From a checkpoint of a small mixture-of-experts model trained on Wikipedia.
Size: 9 layers, width 160, vocabulary 6697.
Experts: 64 experts in each of 9 layers, 160 SwiGLU neurons an expert, 2 picks a token, a sigmoid router.
Training: 459M tokens, 7003 steps.
Below are experts of layer 2 (counted from 0) of a mixture-of-experts language model. Rows are named gate (a neuron's input weights, with its number), up (a neuron's input weights, with its number), down (a neuron's output weights, with its number) and show model dimensions 0-159. Each number is 500 + 40 x the weight over its row's rms, rounded and kept within 0 to 999. Numbers have three digits each.
Before each expert's rows: a language model's description of what the expert responds to; "comes after" lists some tokens at least twice as common just before its tokens as in all text. This comes from a sample of Wikipedia text that the model never trained on. Tokens count by the router's weight.

# expert 3
Description: Early pieces of longer English words, often Latin-style prefixes like en, rep, inv, dist, att, as in av(ailable), un(n)ecessary, Publ(ished).
comes after: " (", "-", " \"", " s", " un", " S"
gate1:500472477468512529589541482517551488468499486465482466481484566502479459519497465474540490478497530467552488452593489538484580550528522480494455530473552632443499515466526464541487503542515470426470588498510487514472486459508528452543479485583511447502441533536538389486506530605473500540494521457506528452527568477473471482516475551531460463520519508488466458544459440563525472542544534504474500454443493543557518543499403407538524525549484506481476484470476483475451492451538573
up1:478452509552480481550432543542470538499508478458487523554510497591418460433536502448554561496494470508453520498442548483544464520527493545525463475495473480522454478488539475500527469514436507531430503516564553446435512523455466503521467478515448490466481448461473532406530511519454490540507466493493513555475583458518513451615574499507507459451478556455474604483541548420494511502516559488510500547583512507436494424484463413565444511478515526516502476465500504476439489522463495
down1:493439509547479492575512539501500526492530524518503474527508520543575494445541538475507468441412496517580456551552516598451488455541526506614533476518481540424460454543523454477457452464540542518474533453480500484473490483575536466498525527471489447453524473492514488523532432494498538575520505529488452477408532495497520507524422460476454547570493473528593510505517405472505574475489495504436510456479441506497505419561476527478514513443476505504436506517492514476558511526525411

# expert 40
Description: Line-initial list dashes and table pipes after a line break, in infobox-style lists like "- Born:" or "- Damage:".
comes after: "\n", " |\n", ")\n", ".\n", ";\n", "==\n"
gate1:450557471451519556482545543500460527465525469497507451550500504431530542409503528407515484411511530453554534462492418531511533497462465488497462443479457494491485477502486459498522436450463482532555515502453426488542548491557503505549450469474497488491461402411507510466524531477514550509520498497528444519496584519497465425473455504546521484453462513488600520508520507492497482496430540473508548483400529494506509422457506414516490451427490520512449559544582517552543476486514486
up1:582511511467486561561504510536480529512553450533468512466483525529515492459443518522485501434465567464411477525449477452510511497423532451464471479521584450522474562464521535492504539498496494461502558549464487504584519521524405461488558488447508429503434506458520469541503420511495453517503458549499476509438491571471512447504509399584451464475541473553490484480467556457563402506535480532539525519555543504477558508529444490508516488485519590511549513465505487476480547543546547
down1:503465435499498403507514519431507433504447524515591521533486552477523454583526471452421482509543507536478537534506486502551535497506522548520514450542480463496487506474519447528516514548418452525503505503519457537445572487504554498470460495537491506445449458592532508409497498507478491480521450424474471521540481495458414595531466487501494507484469496514484552531573535488525522422512593416511461483559480460399461552469547550502436466518470488519525457496535483528536507526511550

# expert 4
Description: First capitalized piece of a word, often a proper name or place, such as He in Heilbronn, Un in Unity, Nor in Norwegian.
comes after: " |", ".", "-", ":", "|", " of"
gate4:542592480448529522569522525492502497540517501541467498512502527522507564467530518484432545509493499492512460491489538434526532568578444494458532477485454519485484482507419516413522391546511450519481481457490533580438458574553565484462459504523535500471525495550508518503521480564512542564514484487491499568500478493517482555559548491529516499462559536515502462538611534501478499511470569517492447445583544500546489446508500444505478550469565563596508508436485444542549539489531523
up4:502505433488476504534569538399470438499510512472513474406569488483502531540493475494527512572454474502523495549437585500536508546525526496505504498470558545477533516412501545456547518474480466531452493579513536443509505541483519593529481462498464518491586535458475493502489542510532560561452549533468506494603444529545498492436526460519526571464492507500476513536527491453532547611549496436476611497539556476485450501518509475498504486459421507503445448517473536530494520477492470
down4:523511502503463546455519527427414486468453495511546546472535516463477472502374497532536488518553502520463532521509484569485470508428470530509506577563543442536520531482471476510481523475429428507548534457531514462454454480508399515527508492548577441510403502518513491593503560470521487545505511462527408517539572488527474493494461483485459485495456428480468445481483475499511585507451475490567541546492496560466507530434454565487504510511439432470477523520506520568481545520460513

# expert 53
Description: Coordinating links between nouns or clauses, chiefly and, plus commas in lists, possessive 's, or, but, &, than.
comes after: ",", "s", " well", ")", "ers", " Women"
gate0:491519449483512553509533495541480570466488457523422420506509438491480481469503511469549486484474505517543483559492589549539504549529543482509488445478550447442549479437453547503530408544549467508488461483459507594608457519515536547502472503426495444499485426473541515452502523555518489503512490494482500486530464548459508523470548480492428564449530440539451547550481515483448458528475537540611524494539511478479508564483546510427478533528450524475569484466503493484515491572582465
up0:482534471474555589482504506521522501496533437509528473509470460527440483590508533458522470495485509522463492526490562522521495524547526478441405540495455583482503452469466496580561417540435474469552528497463524516523546478466449510460583428541555489575519521496513428480456436509556559580470531502539481471482636505573486471479463499479499523498539468457519428487446493550471447464512516525504503525478579522531449497477500480483460517493512515521504547491588569516483453518478507
down0:505478574562551452525490477491567523466470486475570444457493556478494473466526582492527478590491487449538538549517443473496473507540511474476510495474500458542427553504531504534483509481526541511530546435473465473465545476445440465473523535516472482490528483453559443452555528433482525395523463476442442509530490542477523523489483489479543513467461481452428533477484561542504589485605521486497560546472506551443489450401573483486445518511534540479542472546511504451436497497473441

# expert 27
Description: General nouns and adjectives right after the, a or his, such as time, year, period, first, cost, value, often followed by of.
comes after: " the", " a", " The", " A", " his", " an"
gate0:533479410474494520521430494607534522466446472491541479528535490483452445505568497501501534448475497564534495474584491531556506482498491513529548512594524543484441494501507409519519499545468501517479531408545509437554522467491542458524498535449391423503473414508470487562479553496489478501479561437505521493479484552476490557480561523467475527436444482449497473496543451512489455538569528498535532491489565541535498510501547411523517513487448548445478523549500504457506461556451455
up0:502541504475544535544486526478465480510486511553491493505470515471529489519509483493483477498582485498357539491510512470548534477468458531496529483539535450414507456514522538538518509581444424486529513536434479504448479496554504592452502544538563559498537505459497515449505513524521556442510468531424466508426518547498550469567497483427464506446530502457484516529521504491518553591533445474511495383575561505533492516470435515476441497520515455503540576434507583529494474537459482
down0:506434521472495491533544459436518476514505452522504519522515537512553521546554561441513544481481518432512503543510497461511518523496560535528461477465416563525501552436469494488435447409452483535486495523554532485533512505508509579540522506415528509508506465473522548530487516522434556403454506597480518558467528471450433530589517527507417475512445533435497532507436470526476482530480496555475457551578477504531434528449508447493485480451433486489471461441505556526494476410498492

# expert 42
Description: The standalone space token just before a number, e.g. Chapter 11, Billboard 200, in the 2002 redistricting, age 30.
comes after: " |", ",", " in", ":", " January", " September"
gate1:516431427520405441431512529517493468490544394481500498494490522445461431550427481580527472468512466459521480448536549497536474496514502463519528487479524554407486487471488456508531487494453532469593577466543487536531527521473465531465472523521466441491493490402498557471511567581490528537539509466573452501483486437505474477478483448506557511486520499535508519476542494468493473460520455507449522475529530478470565448564529504442502435525590477503526509488518554583505501432436482
up1:473507481469568483568577441522436486484561471499582444467529587495512552486487539475463461519466536496473433508510529520497418518554509494512533494488526488513504506555510569506486498616528472464486434558446422482572464471473476509501491525511543507497505527450465480479591549428472509576504476534535552491576570553519544629447554473469507466436570510492448468472502436521499526543488487484488478479531515500499462507504425491521495497454445535503546508556458485519473475509487462
down1:471416450565493476432487520497559560609459565450493538525494532519488510532521466536544482434450487542506545515532436471565547526500486480510439478531467577587526450481472497525457461484509506501483512462543506466545559497446494552481580435458469510468481462436479559478493490546537538455464429437449499525448523499471427567540525479500563497493454430466511497494519538483533465550521489520454467438525572470538489531519539443533501428499504533519462548522558569493554478495457492

# expert 2
Description: Compass words and spatial particles like South, North, east, out, up, off, back, part, often after the or in, as in eastbound.
comes after: " the", " in", " a", " of", " as", " and"
gate1:574524545477449436543543561510524465519526453456511544449534495490478550490467578537484523514516446432486508553502486485487556508508466482482528520547484584512429424527510493484543540559502496479481439584495546449453515570505468543490434572519514392524535521468450496516524452490484475536533510507431487435454515532486442460534517478500528487548532522432475517460527439500447493550525505490501417457448484514521389436536465462482475500571460458545504500499518505575523559481478555
up1:617507527469557491460501597493553423483528497513518526508453491580419521493497515487484481479522482494566487495453480487549518593486493598508483406487517453492471504539477475520544529482421564524486560523520531480536483490524507448468559553487534548617505514533424463586531482437545497508512495516558486451490548510486495493505494529505487556444574437477504467538556513463542525558456386526470425511504453511554468481519486480497508536502495479490514474499530550495478486534470461
down1:476485553495455478496514437527481483471511449540487510505441526498521575478495515430486502517527561383539477443517514507458485411486565412541457449472451516471445532493493535447474511501446499465516470538499540502431521448466497452471499535510429480543428566428422589523554432468574465471526433467476473559470548484505487465507470486587507504485502510520542479474533570470546480509471495509528568518508501562558441541538462499494450573536476468503514492521533490533569494473472546

# expert 11
Description: Proper-name words for countries, US states, cities and national bodies, such as United States, Pennsylvania, Ohio, National, World, British.
comes after: " the", " United", " New", ",", " of", " South"
gate1:425492497538492460527455529548465543467516445452491503470531496513451414445463576531499511493513543511471497478626523614471509457406586502538478493485467518460526447525493517509533521516482502544437489526520509523519501493441553419448524543542451502538535495463614553459500543513466469458471498550495444474448495497462507501495494474506533462479478465418487548532556518507503510455437489515482480514520487562501520448510514474467418398493437518462471460493496542526533587539494526
up1:500504442593502501546511458483468517541575523542502505531510491490518493514500522499519446506553491466358566637489513488488486473542548519421491483472466550499516516499518482483539497461487445447495584499492570512537530483548483463484519473547535452510481518494486487477507510480425558475432507473454554596513470489465478512511547533527520523509524516464497422548558464458531511547487522407576493544473481530513521401444484576538518485549489412565533508450481478518508519495487453
down1:447494473433513546520509521519554542535558436559552509413521495478471465512503460509478504527473498525566535443524460541501487539533438455470466505414519365503461493504518537544501515515482522535510515547449572521485533467462576485495563457422556486526475482540506527505585553542497442542526483520491522448545461586427551552503488509496547443555561529511566489484547475453498449503487511454572451453531470472563545515470521442481485505536534587500483517450508523496488540519539504

# expert 49
Description: The infinitive to after verbs like wanted, and clause openers that, which, who, he, it, not, However and when in narrative prose.
comes after: ",", ".", " that", " and", " but", " where"
gate4:456467441454536576467525552513539556449535519467450478483454520513529507502547548525525464504528486507514536467569480459529501516470512573505459444502478466521547468481513576534451523541493522473510579463550581511452486495559542535456529436507567547532527531542563490507488503485459476478518470555467456455521402475434480526544451452506457466610473495494531521533477492536574413495440443486568462483497530443494471466519567534487473589499538481549468474441526475549456498528520559
up4:523483551512451407445462477479498533477471556463483506559536532492475480480532487535441535495564500523491522524507522518474495513446530543497516559445489509507505553474481408479500475435504460507474451558471495535432457502566471448498548469456524482569493477553468481460593499361530523515467432488490493483568536497548444541493464499516508567524499531491529537521493545503404515512492502491459425519464518542557510470565486537534557492582415463503570478593485550489500480508428493
down4:464508548514557471500530524454478523526461484516506541453459507511512531500452516488508493481537548489517456475456563508550474536563505499529416537428465519521500530460518489439580505536508518470497514495479381516561395544495434455473513412464416504517519543453464521553452510486513475515555465530466567558431533440501467473540474520485470525464526580478538470500448461541506515435537484472491480534481541567460459456579522519508436415492548547489506503425531482507546440557533461

# expert 51
Description: Nouns for media, entertainment and public life, such as film, album, song, show, music, radio, art, land, including in compounds like filmography.
comes after: "-", " the", " a", "|", " and", " The"
gate0:500482556453521458579474479498500549527571497530544503476514485490527519467508575478491497527550484424542516515498502534485524587497548490521460467564443562529500502469476489481487555576516565429464496437473477493472506593511440500503471448507556503480475548476557511534496539583453446504495530478425441453542533529506502520464510565422519480578532574558493485549459555501488446546450513482481502499459482500418433463537493479517458506517568513449515381446481515471479476439509536
up0:451487529503477514486512600540467575547523517535420504464471499565490552568558496505468484476475463534505505532471436489514503473481581497529489474518519499484566420557481593462519511497481528513501490480567480473528534486544526492598590456561476524523532488462546431529480543490479407461496464508479521464511491409563483472479529435396445513583564482542466438507487519441509495427497543487487498519508467503534476499518477512506500509457563441484520421545461490495525536528476569
down0:580497471484513459519454528570564524447461465439554494436547485515524552514439513513520596576452527519507475479498431537407481533485469553501489525480532494585497513469551548512590473497540557542512473480527462521490515514493469467431525433559514543455507548478518530473570553496476526475516481516467511543514512452513524438528505457470464503432497500533503501430517485501552474566470455540516537508491505519509466469427424504410491533429561577535477560479443504532460445511544546

# expert 14
Description: Lone initial letters or consonant clusters beginning a lowercase word split into pieces, such as f in fired, st in steel, ch in chancel.
comes after: " the", " a", " and", " to", " was", "'s"
gate1:549508421529476497506578543512515544477542534528454558411501446509467584494556637505487505562501528570515484591524521396542456446478482498497497433521486445464499462489496541492482505433514551517562533493549485494548471533496536476540522440562432478433437537444481530440433511467570495537496465495464473501492534445506548531452520461478491442555496499530576507493501489512487486550503492457515509511490512478475493460543426462494554481499507477493513558478473518482587517506437466
up1:474517402491457481520511568473483496437513482470512481426491484508429513525523583534514534503566494489549474489559471514520442459511485552550466435452543498494480486503562549529520443419545567488567510511502476511481529542505530520504475527490490525433451484465533525472437548518570493447441451476449468491455513476494495541590436455469481453459502445495575491502450476531522422450505558437474582475485495578497524443576506455452530458456524482532529480498475576474578538488465507
down1:506516488465494514530422506464532469503546514531506421593579510506480504563521460510511527480584571516471519479505506528442491525498540429642513455533551512413437481489571433507525487510497541506560532446471521504413453512517554530461580567519534575448568483481485441530544538488554472485501513475532480531484476540473509492499496463424483548509462499506513463385492486434563460488508432498472515496527509498562522445509501482492486507452524504563508505458452544509496511550504497

# expert 18
Description: The century digits 19, 20 and 18 that start four-digit years, plus day numbers and en dashes in dates, e.g. 1970, 2001.
comes after: " ", " (", "–", " /", "/", "°N"
gate14:483586520492495569489488579539450502474489405514512492530573517501514470601528478431484491508468487482485545535515472486471518563521527516524420430475466498512495585545500485474480503544496464471521541561509532477460547470516466450528548472490459508430525465573418453440521516519538522518499483487477540473574523471483481514454438483474466471543599485516558476486441425490464442484480502457507491515511541520560445507520589533474449570543444462579544505542523521546550548508527547
up14:458540529535546565482558525535445518515477507512550507483431504452519606475472489455491429503544479536539491540433557523524504543483459437495536471547566527503457411472496493506518512498536420557462492556509492470464469518491434527501517512450567482501516489561453464465546524501499462477484453489495529434539464503523492448519506447500538518485429541597490514481584555378546508502512531515487449549608482474526508492396512504504501482419549513562510541474511498452500467510495465
down14:480512536530514502435504588485461504502550504496507498478478522522497561492526548494562512491447463435551379573536500475493490512479534499442496484524512544522509482523485454418485527525531503469522581500458440468484472491455506473441531512533517478565521579526451575594423578538424466465476455499542490486546497514479425470546440553443484409573495533488495494497512518517454536439492552530453464488491465419552493537478549487511586455537462540460530526459484559509513504499513480

# expert 47
Description: Inner syllable pieces after an initial consonant, especially our in fourth and four, also ass, olk, read, ender, ott.
comes after: " R", " D", " F", " f", " r", " d"
gate1:552529519574455433592484501497488451437485514447549542490417500506528458483505550502492557453447484494550457451552431511536492471501474520624516454543441495514457508499544512556509516561596532465465565524510539468533558480525452485525470499563502553468494517535467480542640516491496499464446460483491519486542513477525527564447501496494446517517553555479502490501523523510482513579522521512441452550473536510541525516492500490456473542529513512456500458519408485556542542428520544
up1:501513441474490434513475418455409501577515487520453472551490540562509457485564507508516502450495519435474521456545577552621541468518459456545487500504525452518431464436493574407445451562519525545546525534557525574469502457522534457466520464508516492486524482535484447430437508476525490526476503492459490503460544476472478542546472612481453526481513547489499537552461529532552565515477458524527475501533559520521508485489483502454521578495513525487584553476476529523516498445488517
down1:519566545506434500481489462540585457409527453530514446515463505449563510477534443496437483526543468485509466501516533512395472433484461478502525563532489447499519415458541487497472473509434580532478519456481446417506475455484409535524463469558497534562493530539528518484459484500463506467519506515548500467533454485425495434476492473488549575484500485472536466505466486609539486460466491469502515557504463516490491430493584516465471487524506421560500466498487509538527479402458538

# expert 6
Description: Mostly the article a or an after verbs and prepositions, plus prefixes like ex-, un-, and past-tense -ed, e.g. tax-exempt.
comes after: " is", " as", " with", " was", " of", " in"
gate0:523574472493579567566479529455457442442553490574498493401404520511500491509514531459555534474509489520507536380506468492459463498443480463466508486481527494519519515473569472540448525541545456518532497509536476498497477504531472433532535567521561448485506505422473490509475461466460470447463480495468462511468468383515511499495576479465508437514504474477449453495477521469417512500551512509501472452491562508415497509550471500506514487504426469466508539411508486491459516455573576
up0:439486504460490530509571506495510541510413513403491522540539526457515499406508488468540471476501467506514497527510499539545486524565536528508503452506510546446476556548394570474592426570484561494462550546519485478517498483452511546444521459495474481536495445567519488446419522524465493568491512515511446506518508587565434480464512523469582512463454520521483518489468480400451497447487587556456468502497448511555541514511539448450538507469532522523540483523452533489528481549483525
down0:492607477455435522439507523475439503492536515526474483475434484469542531489475511542491537488452482453512475482522492474509503530516444439516489553452560558531455522531471463448539469515538429387491543451472536492494540547486541449513534446564493455494455500587528496538498486442501536482504508528405495500444505472450517508477514534510496476464483490476484465567435559486507506473496532618595445482527459587501526529457509437567516416547507575505491495458527487458460481451470528

# expert 63
Description: Month names and the year piece 20 in dates, as in April 2010 and May 23, 2016, plus (age 27) and minutes like 9:30.
comes after: " ", " (", " on", "In", " in", "On"
gate0:467463495523550431484514531462454456479526502422548509514495524518457410481522504527384520487467517452570557488540503473456483509553445485494550540505489448498477448526492428454441546511495496462430443549472540520489485483468420487520325505549550430527544530491523466379515557475512543521519530535475486523480494473491470469510439530471541530449510484528522510484538521500520495514475497504531517474513484568516421484589458520505487517479485504508513531512529465510591553452533495
up0:571450490522472525411476470536433508489549518459476467500489529515506489451516579530490485513494485478522503509479411450532475554555433544466529576522535562494490531480556535449434503486460490583466482536460494482535532446507464518560471474527489506490454488500494566481559471476510532509522527474415517464478542508519419533431468497520496530421446566505437459473555433573531552522492540453452513517491456487493435457495480473451457470530452455522464449446425454485464569515408504
down0:544577472514422484505475492494495474492487489548535473473489472491455524495545550508501392512540510513479562436535452433502466461475403501490531540519512473573513519447516530450500469434477500478529538519557540501455514505531509472503529490557428549484526533489465517487458536440498509509533458562481515446433505588412579518521584450506558608539580496489481545499569516472489517528461475507513516488498462486544451518569441480469419517492451491510487522501425548453471546541548459

# expert 31
Description: Space tokens opening table cells before numbers or times, as in "| 3 |", "| 2:58 |", in sports and election tables.
comes after: " |", "|", ";", ":", " /", " –"
gate1:515512523495553479568485440513436439441508483487517541483411442450562556519472518563421509565541554516506568514521501458482494529477498521544589425525461426526506488420509540489515483516561491515489495509490474541504498502489464538546477538494471522532496531567534554540539467499489487561448456482504524509482534468492508518475470532519465496436479529534496510528441466503460395501546558569498514450454408495487556525468527559479429463448622509492464566485519444549491521444493464
up1:414466502546503464539477498540502459427442563469482601398430482466494476546527547560509473508588556524429521485473550453437492505461476437500566542541567544515568474446487486441500493553553519547551477510498481514505523481430473491504474454463508499458536559514541547509489503456483519539513487530474469549466518545541467437441541489515485441421526491549513449491410445512557442486552582510469501576505500540472496472536471503514464495508522491490471474558490462522513548458517512
down1:568443452509452478473492531510525542556494477568476513492480476472457516415470381455499486545494518508541538528538514487442520475538505531500403478542490553478516517540510464522535503483596549512526475492466431547496473425435538443512504437490488475543533507484444507435550569587575522565446536468454516468518465462422529530465537474411592443482525496526494516558473551478494508503437504506443526454494485500499481507510572535450514558498459458434505487473541507508504518470548505

# expert 30
Description: Colons after field labels in infobox-style lists, e.g. Yearbook:, Phylum:, and pipe characters that start or separate table rows.
comes after: " |\n", "\n", "\n\n", " Born", "3", " Coordinates"
gate1:484499465447460517439452500522532482494555524536509455524438532437466513506524451546527487504492517511496564504464618505534461473559568564526525462458451575481495529510515504435483540550537500637500413570552496487487434538511513467539480457548543502454509509539491479542514547493477448496486559473479580455534537558474502548511545557547487567496550539457493531560493501519440528521459456406517526486552496446537527538469480511506560474479534485562478586478501461489515536536491501
up1:477499528434480472590502558536520555554478471474449535479486489581488465448485503444456451563543539467563477486585487462496461478426509559475452470540483470537541474452528513595504498466505525441413573493496515437483490463553449501465485452466542524548565407475456536472547500465512436484467518480502465433488546445463564511486532521453517499473486481565549490557561539485556508498513494498522484519478457531546522499563418478505486464549508493520524497448530510470442504428560455
down1:495539481550478513518461461520511529504478517559511448440479490547537494495508539475495462394427526490410547492452446494541579532502535537487462503501544526489510480502534628432579489453402502582503513584601575454525440537489509482488488492534526493614480450488489516498471469494530517540512447507467471472486479450563487499513531498410542498436464468561467476507454457502508471450474515480579510503518500532531513504479550518502474554471428479506462502468522513539511505431500510

# expert 33
Description: Second pieces of proper names and rare words after a capital initial, such as M(am)ata, M(am)luk, M(orm)on, Crișul (Alb), G(ort)on.
comes after: " M", " B", " T", " V", " L", " m"
gate1:425514527502510457553493579497578430435568529473477449465507518548590444382489508531471494491592481469461551577490511556574485513489537454433553529513483480528483567521463557458477497542511476513425510439504488486476472485469480531501501574497498506470490475529497497501506511562554492476494569471506582421393588490504545518446549464506531482500490442514486439460493461469473487503526532507480462521494439519561498550481456478491491459427473522471524542481465494510459506480446503
up1:572548513491517579517475463519543517479474490484489519476478456497514415475466523483499490508480483455496507442511451500460449526488522504584507507442485537563472498448521439506506495494507551489497502462484551519533551391481574479540496495460479448477500535497550511556526542526452538435514498470491450447561434449481466443459494481476447474557465564524471591501561481555510459481501459523500511495468602431465567425526414532505534519524495430577453473528429551544563484522547455
down1:521503516556526558470545496521448560482470505519473522486517462487575503518484550469405527489495553475453511489539559550478527529472484590599418525446575535473460403510497467469513538437577435501447548525523468521474503500535497515520525458463533499481493532555501509496509482517450516470529472502477458471503511457510541507530527531555485468494553479551453535516560423558435496486502492465520543579387416555498486492447537474504531468480489536532424391525477502519528489498543454

# expert 61
Description: Determiners the, The, his, their, its and this, typically after prepositions like of, in, at, from, as in "language of the".
comes after: " of", " in", ".", " to", " for", " on"
gate0:522534463446489505540556507526552515505487541549456489451510445452502450520563433494507558471396545442492569487528481494516513479582560554500521509534505518513447505477448537491495509529476547510534496518518504557532563532554528517498552466483480417489497472553446524569411464537549521525457460493503477490518457541569440459455523482503542510550521594614459511536489493522453483510510494535506419532445561427576506475509444427482441448484515503457523506556516509556477469507485461
up0:512451588556476526516456527502483468470486514470478485548609444512485556563522434526453517549570493447453561423454539491585512482511390534515456487572470484429410512464433484417504530439495498512463424565541521491527507522488447493515450462429594497468545529553474492512514502491525489480497536476541466470510565475520467493502483521441521480495502575487417502573427471511468536525529501529471491548492519493488497501499505480484571507532521484478561455499550488526477491532514464
down0:503532472529515551524561477528563457454431498532457493528412460469538535447501460485507583520482506496494532521470541452546522560509525525455539473513460500495473455537503449488504549498480561500418547554479502544491553458545574512523565467507479526530511502531413519502449525543455499408463550485579475500522505422444513502451517515478538477535519528540472524493567561538497492478525517511460488425459505509479478401411439433549415443541531479527552522526488427497524472482485436